From a checkpoint of a small mixture-of-experts model trained on Wikipedia: 9621 steps.
Below are experts of layer 6 (counted from 0) of a mixture-of-experts language model. Rows are named down (a neuron's output weights, with its number) and show model dimensions 256-383. Each number is 200 + 20 x the weight over its row's rms, rounded and kept within 0 to 999.
Before each expert's rows: "raises" lists some tokens whose logits its average output raises strongly, later layers aside. This comes from a sample of Wikipedia text that the model never trained on.

# expert 24
raises: ",", " of", " and", " in", " (", "."
down0,210,165,186,239,160,220,186,179,211,210,218,166,197,166,213,162,201,212,206,209,173,202,194,219,194,218,188,172,184,182,221,209,218,169,216,204,228,209,202,191,190,177,218,234,200,204,216,203,255,166,195,170,206,179,195,200,207,209,180,196,207,165,187,185,220,179,196,205,190,204,198,199,188,201,216,221,190,207,201,196,211,180,199,184,213,209,198,223,251,203,198,177,219,198,212,247,192,194,191,190,233,215,170,207,198,180,193,207,167,248,211,153,214,228,221,209,151,237,223,169,169,175,223,218,207,195,204,195

# expert 27
raises: " –", " with", " in", " as", ";", " on"
down0,208,187,187,214,232,219,180,197,175,196,166,223,204,233,177,192,229,191,204,190,183,191,197,206,201,217,221,219,236,163,202,255,174,185,204,212,196,194,188,177,182,209,211,234,239,211,184,189,208,246,191,185,203,191,171,197,202,229,225,174,180,198,187,190,194,220,207,219,178,166,211,199,188,199,174,210,218,174,201,210,175,224,199,181,224,204,225,239,213,201,193,217,192,224,196,194,247,223,206,168,176,213,160,226,238,216,226,185,232,232,185,193,205,217,168,228,195,194,214,185,208,197,228,167,164,213,192,205

# expert 17
raises: " and", "sol", " |"
down0,181,235,211,195,182,226,209,198,188,225,185,201,193,177,202,174,230,215,205,213,209,221,205,212,178,217,165,204,220,175,212,215,198,202,208,213,214,237,177,225,181,202,204,188,202,189,179,201,177,167,158,193,192,182,196,194,178,232,186,186,177,197,221,210,202,200,190,188,210,224,217,204,195,215,207,174,169,202,173,229,196,214,180,170,196,207,201,183,185,167,198,174,220,204,185,197,180,180,192,166,231,197,181,222,211,208,198,195,170,170,201,230,210,182,186,178,192,192,217,179,200,207,191,214,232,182,152,196

# expert 30
raises: "\n", "|", "-", "The", "General", "Final"
down0,217,173,189,205,225,225,184,206,205,218,193,195,205,201,184,212,202,199,187,205,205,187,212,204,213,229,196,225,234,208,171,205,207,183,230,183,206,197,197,177,248,246,182,178,204,192,195,173,196,181,163,191,200,200,210,180,210,220,237,191,218,176,193,218,198,178,227,201,210,213,192,168,208,230,195,232,175,212,214,202,182,231,191,201,211,176,161,176,224,188,224,217,194,181,194,202,178,210,213,194,202,229,203,193,201,205,184,196,191,173,179,195,230,215,217,197,211,185,200,179,205,190,182,221,214,171,209,206

# expert 11
raises: "s", ",", "ed", ".", " |"
down0,198,221,177,177,190,185,186,191,182,205,197,210,217,218,192,206,207,219,198,196,191,217,246,211,223,183,187,206,227,211,217,207,206,219,176,207,181,205,211,176,199,205,191,196,212,192,188,217,199,238,180,218,180,196,199,225,204,210,184,171,220,211,178,220,187,181,198,233,169,220,201,209,189,216,183,189,229,200,201,220,199,240,193,152,244,198,236,166,176,201,182,156,195,138,231,178,213,189,212,210,228,173,237,180,229,178,198,201,192,199,202,245,194,188,213,191,210,183,197,212,224,232,196,178,168,214,173,185

# expert 8
raises: " the", " it", " their", " this", " they", " there"
down0,245,209,196,218,222,184,191,163,215,158,182,164,188,210,213,201,176,211,197,192,208,203,170,210,219,193,175,186,191,232,229,187,249,173,235,209,216,192,208,188,189,204,213,226,196,202,232,199,193,236,210,182,214,197,205,215,207,188,193,193,190,174,179,226,154,187,199,236,182,218,176,186,221,208,207,189,201,219,200,193,261,206,177,207,205,181,175,219,213,224,168,209,199,186,207,194,211,237,221,215,229,204,209,197,218,218,200,239,187,229,195,190,200,222,172,175,189,203,169,211,176,204,225,156,178,194,209,192

# expert 23
raises: "elli", "ates", "ak", "ose", " needed", "ated"
down0,242,186,212,183,189,215,207,165,253,167,208,196,197,222,204,234,200,212,190,204,208,162,215,201,234,183,199,195,208,216,231,201,211,212,185,205,170,182,218,206,211,192,162,215,175,212,226,203,193,224,203,205,224,192,215,219,232,213,199,211,232,204,169,230,203,215,220,170,179,246,194,204,218,206,209,204,185,229,205,191,221,196,220,186,180,193,165,225,193,183,201,179,178,192,217,203,216,206,199,202,203,182,230,227,195,179,193,195,209,198,180,230,208,176,187,205,209,206,187,204,214,226,192,217,208,257,198,209

# expert 19
raises: " (", "\n", ".", ",", ":", ";"
down0,206,225,196,202,210,211,167,202,234,154,208,236,182,205,200,229,204,165,204,218,194,180,205,195,210,223,234,222,192,205,196,197,196,199,187,203,175,194,180,212,160,185,182,188,193,227,223,194,208,197,202,226,202,200,178,212,215,199,180,216,207,205,192,233,228,186,196,188,216,208,180,191,203,222,149,205,177,186,200,188,203,188,229,244,220,180,188,185,229,156,182,252,214,188,214,236,163,208,213,206,196,171,205,189,196,206,199,180,230,231,189,213,189,215,192,205,200,155,185,196,223,186,227,213,208,213,203,170

# expert 0
raises: "\n", " In", " They", " The", " It", " This"
down0,193,179,207,160,203,187,212,192,200,194,170,184,212,209,202,201,165,214,229,194,226,190,218,234,233,197,217,216,177,188,200,168,193,180,170,208,199,198,216,202,229,172,180,200,174,225,209,204,212,195,193,192,183,218,198,227,192,191,193,206,202,217,186,194,204,199,190,204,213,194,195,208,190,157,181,187,211,203,221,136,203,216,202,196,180,178,255,191,232,182,198,216,170,212,231,193,218,204,153,198,170,195,220,168,240,183,201,162,218,189,236,206,210,212,202,186,214,202,173,183,225,220,200,183,221,196,200,188

# expert 14
raises: " the", " a", " account", " them", " an"
down0,216,167,195,202,245,204,220,185,215,227,175,218,236,226,167,181,193,202,215,188,198,142,199,253,211,194,219,208,197,190,171,143,217,166,159,191,209,175,198,203,209,168,193,218,217,203,196,146,194,199,217,198,177,189,214,182,210,184,221,180,166,213,218,203,198,195,174,211,215,176,183,216,198,203,198,203,187,229,255,228,218,221,203,200,226,193,193,179,186,211,190,182,215,214,195,195,220,212,209,220,236,211,196,205,184,189,169,170,191,208,173,207,210,187,195,218,170,192,202,197,204,188,168,223,185,215,202,189

# expert 15
raises: "In", "===", "==", "At", "As", "On"
down0,217,207,193,197,208,228,167,198,206,170,210,209,200,194,184,202,183,205,178,200,190,165,224,150,207,193,226,191,231,212,204,191,211,206,209,173,179,233,198,223,206,198,171,209,187,191,211,181,194,230,159,195,167,222,189,192,194,180,218,212,222,210,190,161,208,208,213,245,213,158,184,233,193,236,228,215,197,261,238,183,203,192,181,235,212,199,230,213,233,202,182,202,212,219,198,194,192,204,229,231,191,202,199,178,210,222,194,208,178,209,200,220,181,224,207,212,235,210,163,168,242,195,188,197,169,182,201,215

# expert 29
raises: "'", " and", ".", ",", "et", " ("
down0,198,228,197,215,165,191,212,174,200,203,172,243,158,181,209,183,198,197,219,209,186,207,193,173,214,238,198,211,174,192,177,200,182,197,203,193,246,195,222,188,198,212,188,194,192,179,217,206,225,174,212,199,217,192,176,203,220,161,191,201,237,187,177,172,214,179,170,222,183,211,173,204,203,201,206,185,164,189,196,191,173,182,217,214,207,202,196,219,213,223,190,215,170,169,205,219,178,211,166,229,230,197,208,188,177,170,190,209,184,180,184,202,202,209,130,180,195,240,187,188,221,200,198,216,178,190,209,210